Experts of a small language model: a variant of Adam for the experts.
Below are experts of layer 8 (counted from 0) of a mixture-of-experts language model. Rows are named router (the router's row for the expert), gate (a neuron's input weights, with its number), up (a neuron's input weights, with its number), down (a neuron's output weights, with its number) and show model dimensions 288-383. Each number is 500 + 50 x the weight over its row's rms, rounded and kept within 0 to 999. Numbers have three digits each.
After each expert's rows: "mostly gets" lists some tokens that are sent to it at least half of the time; "comes after" lists some tokens at least twice as common just before its tokens as in all text. This comes from a sample of Wikipedia text that the model never trained on. Tokens count by the router's weight.

# expert 72
router:440475492449508399439541451420411557507445547434544509433523529619436573424500520475564538551498508490472489463492402496509479500567502533472457431445530506416458488443470435512462612482503444591411431576512499598502504535532442559493520503492481527511464545414492563468467411462474478535
gate0:524415543486313487481568489529454514465485522458396500576416502552510508497484567537515450466407432500541452567510560541534493590471598410519482496500438525548509503555500514522501510472477478492483522564428588510483540369531465548485566581469446497501470537459433432509452518489537517575
up0:495448568413578487513434539478500471552500563493493475532584462531483565578469503550494473552484513450478525563504620528552541438535499593476503551501536523489454461534562521493548523459592493505524401475450434515503383581518452502547577493521533488554445546505475537515463584515450549427
down0:443462585492457488504391576485488555445526440473529473540520492527468443523451479460620487480439506450560580509457429425541442569460475464549589533500524517548560527488387502458523593550401534464546535494531474448491467463508500534523517501530472493586553533563564482638621510460515578440
gate1:466523469490498506545473433485543537474538476562448501508454498584507467482487554442493516451472457424478437523520478534467438518544545519463512454456453507576540463398519542483495508406508427525497536533446503463383561482560514405530539500451438565422419471501505561494561480539447430421
up1:426482524490553448483461421423501548518555428504463510478468453559460526486439441432562521476487499459480432505552510584535444468615439513419478511459526487421524497430546483523484565418541498554435531516511483452409509577578436324588484516448478506453354450550453503511590488517477473463
down1:536474510508517579599554454464423528427459445512478505528541541523549417465528494529469487436526414509586485475491423570459453558461461557539598554502469518484554491491508478489504559600504495519473582433506419532511504464502419424557484526449557531621463461443586450454508437451427426532
mostly gets: " Q", " Sun", " Jam", " X", " Ja", " Sh"
comes after: " in", ",", " of", " the", ":", " at"

# expert 103
router:415484462429491450534543450528484513526497444481460452421452389445427524408524477516485625470571533394578556524501514502474553561525476481474423529490501510527418563493607518579452552525567534437470519538506448446506469434456417479561555503405521514595498440527495485427604474458494561468
gate0:473604550439470522498399515430474435558559479580450525532483512540541558486453445408486517599474510505442559572521471484505493474570451504544549467490501439508517524548565470546502533506464561459551489423508602502500539408531533532542551461466482511600523496500479544493461549562443361428
up0:485546464565589491491510568457534458464542498552550469479535485523522565501500513561490491447509499483477521531518556711408442567471455577470496413500466442466498487506481516500500510451534497536511532447490571495431538567501509526450449451505472460477542556480633547488542440594432498527
down0:518505465515526541530560506416450424449449477575527409601509596502515562563513550549512488550440457497518537454533618568450459522510464533487591460441536451543621458467479519495508459462544456513464551522536506626462550512370509462537552449533530424465506463504471522492487405460482476418
gate1:462484582495511498534499434465505572562490459434475508481519491478435518524505435488499501490465523446447529528521587495522535553457396535450547515560453466565511523512435532609583557504477557571571543486473473482467515622578501569555481467453455490545517587511496433546571531509455555575
up1:486538463515426486548547543523476528480481420557473433571470475504568538512438429519434455344608464552534503525570493440536543484495513581484525498489490488386463482593437374437450433431528508421421486486456435548423440427367444557476470540503550573519498468448618554386459468494435450472
down1:551560520526598483490459493438560541516545494531418475422468479476555467517530521448460489496536474474458543539612479530439573565502368547508509532506482521472508444562567493556482566506486530492517578500478530545496408444540415561577470512528486455471465537522520522520560510472366469527
mostly gets: " early", " late", " New", " British", " Soviet", " Early"
comes after: " in", " the", " of", " during", " In", "In"

# expert 95
router:490474470517550455547476579517535516488502541467468385449432456474463418530548575492497466558487616494508519505466539596519477472500564457563460571509534526543494569437570557493470506529481572536488413544500491546449514501556472535532552523484509474531454471488492490483513347513426516500
gate0:453486542449499541532512514497552490565506534470454443521534506453476439503509504457453410491502571396445526409540534452473562422520514498599484578564477521490533466483481530492504511527562630438605548578590457441488469547523522490572360491460510456490447459444453496456526561465530588492
up0:439506546523538453565459538435531539541563571469470478486501527487398573549497462437517401495561536431546517458514544488459499552518551540565494512575592558460481460504514460489489493496518632474528476474492544480406404608497556516529466384429477462545448473559415488495496482401510504547
down0:512555476490583534576468510402499491563469598532517539366461563512438476503447475555430512426507403468514516526583493512541455431500508467508532454524449530528485529439568558542632500507511493403533507536445421475488468497461471483514543504447521398408506565482663412501466453593515545440
gate1:510519564485542484590487443499570493496500511483472504568521523466562572535476434447530526381468514442598561495516558462488562461497529448493514530466460469518563560476518484422511578486490472448536566452508558499437513517577519447535478530568535590480458499525458551553451542431486579551
up1:452478499436557495505513491457592526443487522462524482529540519429576581525477506554488480515553566550525552477514523665462458508567514456469435485534493543548547530468431500542535517411464487547509489473559419459476474500484452681491450465488488486559515469594547409483559490498558444530
down1:506493511427418411419392482497534567457555564504532511490577469438466433509514434396498446477463535523494503532482432439432580527470577481595517552369547549405490532449527551489478461536443532529523468455536504527460472481479455415518513517487488504509490477504376519542542478455395554565
mostly gets: " the", " The", " his", "The", " her", " its"
comes after: " of", " in", " at", " to", "'", " on"

# expert 3
router:551516497506597443578454524524640470549528512477536514560541478457500407482512476538583447470474558463434556550416527506473474543557524528432529444498524536522557487514429617486483426483477509524463563550515529473464474536499520515551613502462583494431482468553486478591504524450476531564
gate0:512504444497439540442460507465555378431444462551507461541527478524555504530644458533530574543467484552405448426511450526574492489627451540539573496472534455515547487421459443498542411486482497595433566384538537513474494446441568517465476387595464488436521519477585502493470550494442504574
up0:544523484520529511537523458461500533478522571552482497470590494494411587505568518515395530519560477515566513586510483611459424545476426597482480537588502535533459478542531511560485590505462467549582514501447498523475545469509557613526450565506453565493564479478542458462517504500469545471
down0:494455451572464476499500433494505493513475481434456632523462404432508510464531495496539409525428418560520479470487526495529491546491546447476433480440569557604460489517558509565509502544499476469472334503475476541582545488525503546589479440474539521491559516560548497534455590452491491502
gate1:507521536500465486427540503537526583566516480458581509576497476482529454435585536486618541522482529516566493510482492465542416544552537454465559474418554520449509447527471560474416510508488628469415520587506408466490543464628419549509607523498506393563480489505429483533496526519436421475
up1:588407497448480446509408520443469465384486508568484536434450512538444531560338463462518399513511454545436432476460514563539537495507518527502461480500520540489511457518510406522572542527481476551550467410460611587531478584474595432504509410451488566406514502503528585486475512511519564570
down1:527484557519554509501439482475462519472507546556514459534468485545557507504446444489502563557503531530456554469566537467489481509463494608572495481457523482542570533628517508534526504474505583528535554480557475500428534486453494488463595539530459471590475444421486602494453390520525453450
mostly gets: " known", " used", " played", " released", " made", " named"
comes after: " was", " is", " were", " be", " are", " been"

# expert 127
router:508471502516483560530562488548495532476481564535488560583503535446563459392518435483485561461537543491444510439470605538527446467420518483519502572496444519524568480520382395483519586517464486468547482495546499486533527523569472565436542514397477468494515512491486563535573620480506426582
gate0:533464471508583584462552490473470527488488506616463513497547468452446443484453526550438521530570580496481450516525511550532481579465450584499530435617526405495520559487472571463477554527548525477519505521478538464590524472491415564494580574530515516518488565571452546481530467543522555510
up0:406445525531494611513472486567475433521474492482547552526472459522523400455580488430537464455453474445462558431412516455585502397510558446465505557514546559472484474505516478463478542474489476525533569483554500444533471454547539433530426481503410429555497490408522469487468533450415472555
down0:522515516494562592444454464514493488556591502489408514498529470557455474454373496494414491433543387470552599483429453452509497641558483567490506483568506449488524554454472413479434503539563522491463529567474506447460439568540524546437493403513525512458549477542477524540476565544552497503
gate1:538447524536404438536453471528456470419517475466572432490420471543450535495508472548527515496521541589548379553546469486470454502474541423445358412489529454500531456568500490412454535548407505613481510486525576513465463503524536484607482442503515409504531509460521455535556547486518460535
up1:508394523521452490533444463501489507460548544470588411512412497470502484532544474552487437479547539562512412493517478493473497470414519499462398474501482507542523451546503476383504574508438533527469594439447556497525509549527474554590474420505558417519540464516517462549582549362474471570
down1:513463606482593524539453562493477515521466535436466494541521460513451400559472471507548521587453509530509573542465546497504522526546416531485512528477483494474502593462485520577397545488488543541480502444558559539596535502481479588476519440557466493515410506551430505473506518425453563477
mostly gets: "\n\n", " “", "=", " =", "\n"
comes after: ")", ".", "\"", " =", " politician", " States"

# expert 113
router:541522540455426561533521535472490466513484519585531598370464499514418450462458586418506502507545451464448453498461445486548410520519447508418529480478480469567446472516554507485529499519448490477460417475487555553597545546516520455498563497548491524461480528483494502519522496411561440599
gate0:483467486551591483508542480538434521405458505531378505523536544578477479518479557468475502569500505555562616541438501495429427508456511557488516430519566605524503511524535531484479425436451465524460499490385529568451529508489517563600532487550527498605450547546545443578449508457446504550
up0:471493492497494496501435529441502478570531514469609510456522522457529489462503447545479522440463494459441366466596537416574591484521509529517482606388544459399563583464447519475491535560547502498529517489524457510538499462446492472427443528485478457397527453412431547443439485529515552468
down0:584428537460502394541443485524510490526565465492538532466417536402598502559438434438555479544472472419485496539436419482521504567517464538433576574467532543488602496507518491531459553500416495455501484522533514493440561524522421472483502546469520545475573464472420528405462470501555464395
gate1:522468461441461565471492489604481427506594488517591445519539548454542442513509571544537436635458523491409420541501543411492432460561541503505534504590585515460449458484528539524498444524483504471522575494612610476508397470427432519404468453512513488577473456420609582510465407475476485538
up1:453521506439583539601559503536523457436468414481624458448599493490561531482437509522546550519529521456511553551497488397526496469607517528473484510570487641555510508521538499526616499457473460504477515405532466512602467395470431506508567398568452528449550479513544472535554445435462513471
down1:526479585463521591473516506436499599561456533446477504524432492565490582552458474501461576504454447502527420451515451520567509514521491539413578501504493493511522535487478459466737499492495468473555449511370487447533561428503616512506524527455429452512506498474475410492404463534523455436
mostly gets: ",", " ,", " Votes", " ×", ">", " 2nd"
comes after: " 1", " 2", " 4", " 3", " 6", " 5"

# expert 106
router:487498478544482453399579523484429499462401482422496457459518506525476558517429452470503507539401507530544520542519483527579489457551492555539461468539568545479535534546461484536498559456512523614472345481467481578505479516439503484528540454472472526478497517530501606440478508534510449496
gate0:588482549525471536494538513388462510411457423460535566523510452483509544460554537497481512512521425530559524476501500524553463504470590496432582439580493507489451385488534475484524501429473475530381475496427523593473507441502452576505495444381545491510526540533519430466609478375533398524
up0:491447508428562428469490456557510497478569486525495462498522555472550463494450480516486529541526562422454497468508446525545501498534524477593499540387578483506543511450494493503453443580517478451564504534520432487515529619571451365535544541492437422500520458414513533537467500593559635537
down0:485483464534532529584563488532468497458508512548529518433610489432513486553393596435469552552518561521517558387550484513455502495433520511474537503468487533554477448463524442414409519548515518425587392426473577450497588404512508400483433530475438433525520496510505480523505525489500526516
gate1:587520575501512558544502545576372463406529436485494521579469454433561596495507473470497543503574526436488479471396483471486481483468434463469481539494470477568432540599498528447587472513497557526471513570540520362530423491542507511423450471466547462564424437510526559475449381462572485409
up1:436468505526537481504479515472565524554551528516539497488511535579526433473481515514558509461463501503479457523519555519487516539521548476451482489473443475447515481364420510528382455538497430505498506463429529555464572463501565502583519559498447472455565563459508398496519544440460559545
down1:399539462591516535457538487520502495513524555483530492480413527441541521531541434458519464467558459607524492438471513458515546457448449495506532529525449498574467538531523547527544480490512563558562506545564419462539483580489458448442505520423523549466482547570453524393576493562419500608
mostly gets: " be", " was", " were", " Be", " could", " Ne"
comes after: " |", " to", " in", " it", "|", " at"

# expert 15
router:513523584454546488479463531447447514549538544522521515446436533517502478522488450527513527484516487514447422499525473446531548564558466568547481418444617534404466383461484457544522435464517450463414493520495476503558539495484517457468541478506471391503479525475500455505364480433524412416
gate0:607544506457467457500432501521496555478419501522520485411601574470553557492488497489465518529538480439436455487483464552439516576535459523469472519480512521526471392429585407488461440527478480397441566530473481509566505432428481533455494432530517440514509467506520507512573533386519479497
up0:575604534494497431456435449482457517549474489508452467500521437545461547477467524476496555528492551528524497511408527583502570597565511525520453413519469467516570541508449440522548521510345491542470476412501510561490500539561517493462492383596557440492532474564541476528574497503481516543
down0:389493532598398559479572519475484570470423512517529603566536486546545529410521537526532470544481415500437561525472585477426521478481513537543471540421488566509462518508498463379544554471540490543570580421397441480541536426473531488496440573532447411563483502439470549520537550546440528472
gate1:461540583546595429369500498525418567531493521478491448479512427457429540572576515504441554529538462525519564419534466522532477496431581543562565476511451499559572483527480623505533475485480572473440455546468551449510472500508456494575497463516477473446411458590393524463570485485506429472
up1:534556631566568432440427476491426531541522549518455500518510449474504534482535492504452509495576508515493535427526519532610483547492559586580443445470525487528495441509571545541576412478436501483417462536427527510464452479563496462581493452505444450438384435556444499436559515492485426544
down1:496485514461522529572475628516570437436526506404509474571457510472484487423599562533441552474486499494509486564575475481498589401462621490534502461502461578518586542501516532474423501458543483533438629471542521571484573597455475469443431480501436426465526452546472489446480523453525555484
mostly gets: " .", " Binomial", ".", "<", " la", " %"
comes after: "-", " 1", " U", " v", " J", " 0"

# expert 99
router:452463440568491477452549550525455538518459492492445499496460473505542550440541507524523512494505491490556504506440547494519525506529541452535545400497491554526511459496551435494492458512472529509524492470554456520585540527462479415514540538438517379468596492523500510483499568540566467455
gate0:476531523427431466467476422533481587499403479438500458487457536398512474517459529462534526523511546456507510476537464468440564459566621488538477498499494551462530519560506510501517563471432549551410506554439518556557562507503456465444517403498465537515445414507465521528596425453535531573
up0:532493504536583535579534585449536423450569456586540570461488518574493527526480446534422520431454475594486489484519499586565432498474357482432540472504473445491501541467415552501563489430567405506561493461508488504443542518535553491510458585537508506466551564423526473490447474533473454425
down0:516474511418500583456543486528544481472587585521500490557524553553453524557526501497536493489498512534523475546420419524486444485519553488563665485532422523571543446549465471453511464474490473462523498538552456561529495418573534547471553483617504487434535553551479429443523562480477585547
gate1:547519531585476549457542495519489545465390488498444404465401423413492483572501441462501569556489506536465439462398541595447512529556503500471483548461404545590609513492435520513458439485542440509522455433505562563508517528532535575568518478560495542488523518533519555473541487563454516554
up1:505460500601450536466483432532528583536449502355463422462437447402428476532526472497515546518506452421515465572454514503416604486544482450469521560480429618570602495491444550498449502512482489526465486462538518589542447522495490543560485514493514563497528508543491492488495507510458485456
down1:552597562453514540530429555561505459531651502425532552410542423478462441497440448498503496497574538509471531485571465545537568458487423465487514549545400593532519546444532508577552463585507550516524508510607536513388513601526583537505503442440490557525488578536409489424484445476473550467
mostly gets: "\n\n", "See", "Early", "=", "History", " ="
comes after: "=", ".", " =", "\"", " also", " History"

# expert 5
router:599499589483453490520479516503487451583485464488442664473537480479482426561507429465444549459500426506474426514483476530571522477394579467535428544413420491573482567525589535516580445426504488470467456491475528539545459489475538438497594603537425512490607511558480534516500580474554546522
gate0:476573550509486588531477489564568482588489469520509453433537458489516472514574489474469579525521363483478487531517441448426531453578565418498506583424458490491515510411593541567412523490564468525454508552453468479558488372423466409494500533516477559471552602518490536532417438444544545437
up0:489522550503522561540513503610500535541471435451557445471561466472586357524492473439534580460512453522456487552518527519566552482568469431538471562496393478511520463500591538562504462497508489445424543535355447513538517423434418417457534503555519527500559565506534511565418443421479521484
down0:473428514446399499399517596529476516477419535569423483539491605519488546544480559509496556482511558468539504403469519491478508487553481505481519505438542540477437501449485512428469448538490419586456484597525540482573449468473544544550487406524562426477532457604575504493501544408519478457
gate1:500448551489469517537458490579482545500520548536526503506479503395395478479576532553519448539515434453557499558533512441512488440543529461450426441472460501521510491484413432482506456514537521472374458523479580465528553512564458509537425519554447544400478513544427536454518519425499549527
up1:513510436533525435469503497463519413401519479475515447505470362498522492512522489521461448530548560533434485489438529496503545408510517433590533569524515554522495549484552546554461512553526547521557509448586533512462371582483548482540528463514518472516541391446520543510465490501524463444
down1:511465445541502520475496558482572504499430509495570464485553431554496514617522419490529572511524584517565551417498535521527524437488529446535521614427544452436527527574566549474593464555583513405529458415533586535467456449465514578461520491506549504407487455448487559481516495517507540506
mostly gets: " and", " or", " &", " but", " until", " before"
comes after: ",", ")", "s", "a", "on", "e"

# expert 48
router:518530474405547451454458479530477558487432409567504419470537480557460525426396492503482502582527554511469459513505452484572501496590431522493445416510500660411454478570562480524407548480432575495471422563534500472501524546434491432438559474590479473453449472499551438477475408430501454552
gate0:487505536528379467535565409415567498567510466587434512519555421435573480514527574462528609473517490518507407536512539523469448482535478534524518529469531514495490495541559442561503591487487557547455494447557526584550477489540501396486517420438511449474461474496540471491592525534495434454
up0:590557523583397460582578469477501487511490478483472463469544454455499507526565579426535500478528456469499490518463607463422466458590425523541437534472510520502512548550530443548519487467519537531467399477574572505570425525434509447542437420398475468498438447505515519510562474480467469499
down0:492472435574531499467538580567574509588470461392500535470577484410426508543459522599423445487542461502480548516514539561556478503484555440561493393449504492606466547491509600533499507478551447494497571517468451547515490502521469511434447449525485544438513558464467509542522547412518532557
gate1:525496507443571447443489629542541487472513576549559464531456473550553542455510560499459461477497410533396499479547582479513603491531456416442424462528504544493428377439440538486499505532510441507491475515455511516495565432524556517462514413538442456516555471579545495547455649603410462522
up1:460533497535430587554452422497499447585538521444592579519513523434525565517504490499528487527433581502532548525423464536528404504502514523573502514495539416548552665492483486522548544474460521456474509415540477467489444478473505442567505510452562553448476515465529454434491422477582542419
down1:470541434589512438480439489532445462520503507521541441466450523626492471472439494420519506570432551441573553540588422496489498546545447433350500411479540570360500491455529555530468606547501469500471486560442506451515468489460450413411540506453477494523426587353504527494387446513546490434
mostly gets: " Mr", " Steve", " New", " Robert", " Michael", " Gary"
comes after: "|", " |", "-", ":", ",", " of"

# expert 119
router:538509632441547517562474482480452485534542598507504519452457556534465389600541468448505512426553521426449435499495495514547594533559430516607455577491418450601547552520514554540503462436521540515523420488508556493432403588518514383441458539502436457482541450508471391477557513447574530515
gate0:500512565392480513496567436498434520576478516469445565453607508557442477516456472425524518510485525491536470562511520352464572539555396461524552566514460499459544506508549456441570446392610519547493575528459494490498506492604507492556520536514493423484572560462397543495526492442477524463
up0:492551534428495437472558457584431519639529550484435466509477531604422459492476429513629499530459483422537456503530564410461513516535386486567578524482543459462451403473489522508528425539542514482411541531571581567494494490616547501436607498496504447456465477460413503366519467487461492465
down0:539463450526512446523460487478397480524521545456550539539538512484472565561614516403437546530538434545496540422502360475451430484522565450541438549528447522517513534560459524523496515559519615599579480470571475535478462488462510501501452553487423485482515475470501506521451502492476499496
gate1:515491482567467512515416463511518432506469454465460510446548404534578564488514503521546585492484466492488441497430548515505553440531560446577519538518468526482481496498510503453556495464484461438454459438610542415466485464480375509465437518607539518406541446469536461441519545489526486422
up1:444482468400522456509549565452501543440577552543558506543507574504391450516498517525410474474509595447426530509535521540482464558493487545444424495569501401480537488478428438503428476530506527514525517573386517660511506504490549490557601499470505448595491540593502546545486503477505511546
down1:493465529507589493514461441434458558508527558514457551505496461526457430468390409492562515555477486504487375591546455499541461504515505422588477437509519554397554489573495464467447537517450517436559473484465420473525529521565518528573520536482543576490515564483543540456481585552431533528
mostly gets: " and", " or", " &", " without", " an", " et"
comes after: "s", ",", "ing", " life", " well", "ed"

# expert 70
router:558616484559502458476486551419477528406450486510422549396496532436468578535419424521521488570479529545509485571507516506510485515513497566497402515535533546555463514540485470498538570439522495440522416566514503567559496571553499422578516420461508485424487456561463413550504484555535480538
gate0:488594542440514566413500501487517413476523476507465475427468446420475423550487456500534402517421500536537428477559510512484439535471524502473347447567602516518543442672529477470575420436450504440544498525498543460514480513594513500612548485603532401580384471477501443525527434472490483517
up0:485459404520532555548451426492516411477614504496528439527444476550641563460450523598431524544514432514472520547431500463517531528478468547483527410564559503542485536493502561456488580473501495355517434574502493513529528401366512522493537412446528471545558475471470435531475470544527470482
down0:466481501496542532436523461506482436516430455550543468471488527487495439435492576454538601469513503542484458405375429515443541545632589452532499500587451418442449477499468481489573513452567463537469408533572556459496480474462491452449562422527556472502545441464511419486524472409441484526
gate1:444506478555529481511513511537476503602523565447447499521465563538557550547479487495414518513484578484473537569441474521513490491502579475588529390453452526537462501411439554506402487525590476489482463494535500554659586481509464546429554450489516608581459530479559648434490508442553472627
up1:425497470529543561510503540479484507617433560467482493484423599472531540463497513507426506551480627493516498533426543526445496523441584450562493396455459541506522525455431508469388486562564492538560445499540455513567592551509456566438591478514496530543495602505525564506511520415590450539
down1:473471501527495506523478548498532543541481520513545498567483462466535489410585470474479586430541478501504584429499464431560423523509467519573455413501505522450485529493519523536453473471495402440552567439558541484495629565481517497525490502613505538617583493455539442611539487532487497522
mostly gets: "\n ", "{", " September", " Coordinates", " July", "′"
comes after: " |", "\n", "^", " 1", ":", ")"

# expert 107
router:504511406483524498439493460362504528504570517549491468534380440522500501529528538562480469458509500390469531507516428528439474578549466571430584520493481519544436547495518480449468463441572446512528542514516438431524490441471456508548540554503581598542380541542500523469445576440416477468
gate0:426486459465520465565469541506455464521497495562559504557512438559549509553459428543538531480474552557467562369523466503524505459565538530496510456556543461452484483531506558565499471474490500405480511458471482426472446484452439499449499575491403359539572446405594456504518496455366519404
up0:430434506492450469570490478499407486589524489510532448529551499525628480503580449531596556465501528487492527350489476429490475527524502489470534500558535477461463520511536463506515496462510470411454536555535537501498458418539422497493501613525438362484508483489589502589463551424434480437
down0:453542621539498598513579522520536432456525481485462508439495581456557528532488452482503463541377527484531471530613606467510550513485524470504450548530527495474502361434466508500496500465483451447581456561474485478401515572535570433496502437465434530563464472454463483448467450506597486516
gate1:494456508494422581550550480529541565478487511458485600574528497506605514454585523531490514453418552472474508460606569499490497471513613438504439508545512508450495515461452510567492470527479493613518541530486367464500434598409561462458534526528503423530518548574436477495437499471470444499
up1:503507575527508501484575513534493381442502539594506407482570522509489554530440480403457417614475506545464457408448492448533506533502470530530528458467503535555576538501514527405605442498453439421552450452555578528524512454454595477445459510528539471472475525401562496546517544581578510541
down1:533492437601503508497396438523535401519378477568465587526434475505531538496461448415431464534543543509519511568488426432494584500633466560459556476417491494491605484528441473500546519518419598590549517513463527504532606408481476468546485527540489597468521599422542554573475497652526551467
mostly gets: " large", " small", " early", " young", " largest", " new"
comes after: " a", " an", " the", " A", " his", " its"

# expert 74
router:517447494434565437545443520494528614551499510466470366444504509544438474561522604459534376595552564400504523565481512590467530505525498418446527573548479501550427501464496524506409483569469635512571524503492462493403511539541479515546535468515523420533499447513481484500487418453525542461
gate0:544546469410484528425490497469431484486573446556464474466541530490517546575592434542503456486535512496552520396532513513428457445462461519563483409536387526551444387527398470510372463455459440493519558510506368370538479578460429374502543430589491517526475599601504507554514491445461414503
up0:436475546542525468576463527582514463536458551514532509525426438514549521502506513474536495500495548494577458614419496475598530574557494459554536513454567507486449579498514500496504542501499531482432354568513535510467468384415574479460477619473519466529558423477505440489432529563568631345
down0:512455422530503624509602476504497529578555473412517408449461439529501463563474495400570493504461501479495536467511435568488514510544554449470565496576525532497581385575539486489557572497466544447497524513578493476499412469475504465472484466496571522430535496605521534484468491469471457469
gate1:460528511540396525489582493558499471529443515508528586532495559494601569481535412450489502473482463501489493488547440538475458520500527465520543403402511516446474499640507545424494496501443509499520545545468448456550544493485496509437583557404493475468559573467463527552472531514549439589
up1:443480514470395455448475468452577497563410450468472552551472443542560533456577462395550484462560510481492561491484490534506472571435509573516500449471501542461468555633506531449500493507479548515495600508454454523569554471556469503440565550444598450534473554418439545580473549519566442577
down1:544460518538490501454485570418444574584458518526401572588386522510485531479604539418634591584529493415532426524556427550525416529445516503486524498465500587584433573568516487549485460499486609544503495483408460462492532479455496440425474500457588519500559477612536522572525559440483466497
mostly gets: " its", " their", "The", " the", " his", " one"
comes after: " of", " with", ",", " and", " as", " the"

# expert 38
router:513498442576482488500403425481619519570457504422440464521560560419572476596537489513479523427382509548491552536499570390448445543502497538450515495512513529575594534503482599496458513527484538506540509520539427516441497536452455533430592520495582517427510529539518520493444596438545477511
gate0:553428490493485573541565447470470533466494447518494449507507526542608505561545487495448538458564558557536520482575532548447489427557454449584506534534440506512469526498541399457449556456513501369605426490609450548437428501466519521452467452516465571521464471460558468482465495480591514554
up0:465503513473467460593447460550448479496519442548489611591451467695475518462495587557497403627484549514458568572585469567527544448505577519431511400476557572449556441498469570489485535480423527520530548514506517489516508441563558586534444519325451425411569409495430495508486516512525558453
down0:595498431555457446548488480422516544505389463487472564472508578433530508504486411517519451493488471489482479467574480424487440549439627525615477438518567460517558581538481571536552477568498492526435376420503493499517456505503518466525588413455524464446578465459498557518461460486563498551
gate1:484437453430494531454490454572510576429517419482439522443581506555514498533466578370426478486519405630487478377587479458529538445521534505481375540374573470520516473490505432448429563482516484506497480463516535506472554583461440525517543518483556431533512560460551529475476474521482526488
up1:499542624553512467509568547516454474529449500482526453431488476530430513444472515553484520532584546457536496519505427576501532435472524487517481537602460475485479500557520535478562383550574536492494469487503500568602416481464621454529463503473491570460534485460462562393555507489548487470
down1:512559540419546510538476529489536506508502426514595405532625523412525571541499533506537488448541488452422545494535497442527525558479507469527516592555441530485393485503442508484524434445498547497515532544629475473452473470494477523449525493500435423535574512372489502523483436521545570489
mostly gets: " has", " had", " have", " used", " played", " became"
comes after: " to", " he", " also", " and", " who", " He"

# expert 123
router:593474586565550560496504501502495592446439501526517542493448573403486523487514447480477525484515558456518525477516526458463570564474482549456539587429453487541504525491533437489579479430496475420485567459448565510588570529495508476432505491468540470428598543560472517516457456508546535515
gate0:549482492383496465531488429417488472594548459466477398526528510577535591482465513577521530517513550393500440395670565540449442491427453455563525481592506389449485460442515490443507489547563517458395505505586517492498460498559405594515499510418496437510426479481474558507493614593525515464
up0:503500625566481447514555539575485476492419573514527514531450476490535434458526522386480491482412479480499474543597518424503576383563549481424411468361535517417549472548497525559457583512480434546522457450544565458540486486448536384475503535580518434498512520447538471551512513503534533560
down0:461463552493501542594464528445546490540569545517505521556541516491483486490558406448576450521552443490488452477481560475444493504512481518442507518468563513451502442530463438561475488463509442498484388422456441546525465452430506487525515499498457506567618491515622462506517450482510540528
gate1:411582566517556515485438557414552471672456486504445474556587529546561534548514475521501576561453537436538418496486502565435490442502451515493399516506481540502478584530492611500519510447525513489535537410420447460506547602430478495401471456470540497560555514500554483535456518586505366374
up1:456549544517575514486487582402516546589413507538421512501572531551478553493480466478550608541462516457489429532448513522491478504418422559540427540518459455553505545517439599506423517501507579435513566437421531480523554579416416520457496519497557468494525533506478526513542555522507398401
down1:503513489417359446534407528428537633446481516539458565481481507534520511519560507507482448545514488460451513617505474506520427543443490496525522537399456574496518459522553528448559537500464466522562504517501546469467495501496489436441507440391481528528478477564554502528392558514471487426
mostly gets: " [", " (", "(", " Born", "born", "19"
comes after: " (", "\"", "  ", "–", "i", "e"

# expert 28
router:538425454382587446455456528561532550483489438426450361522503429536437507520542549495494467579534502526515510540509499530514581450539564516506444516515593537467464518533605548519430530517495557584489456512440528540414499492594540532541498441452457433482500388533575510468430471495506533486
gate0:521509470507517494432569542461386518571508514459579513441506567436514463508483442607467452532506501407469471455481496489642516537589506521501481472540520514444540555426444476461482524601512557462507408550452570570533526459451533384452514486606526520479471479541521545452485446518515579534
up0:462524537511477501495523517523451490473476535621508550490429554542605563469468485408554442485478477600569454523533479440447448534597455459517575514525463453543537448495484516502509434409500420476573556459533442459552509522461448477487503491455540548451530539450500538571517521449512498459
down0:494516490532566513561526537556529449538515558548458459544502508467474527546503452495500577549544485492512513479564523587452497491492557485555489561571480470480522434510525589550534533491590505546528474449559474468545511443494500589497438396465533449547469628568536510444513532474459414429
gate1:465500566551409474512510489453472466507437549525536597543544544494403522481541477501509431557514463532544442473565504492557426410522527536513530492576559519397491464474479462541623533540453484481506511580521508497479518518493580443442389562485500517434451522482536544403506488542463559405
up1:502492478529610471585593484479433541499536541528470554450430482459529530468493532523500492410519502487529573515462515441526498551575451452466564467383426406588549487474541486444493403431630454461564502482510538559516483513472514492561602517536540541505483488518454533527557518465509475572
down1:483514492556516460483558477535570562470406484478457454507474462627479477434550463464471501533520423508517522448436550473525539507566447486605498523533530509544491459499551519450462579623449490517569531453478556524480436458645491466566553457431483480512629477406540540452474426452555531531
mostly gets: " his", " her", " its", " their", "The", " this"
comes after: ".", "'", " of", "\n\n", " and", " that"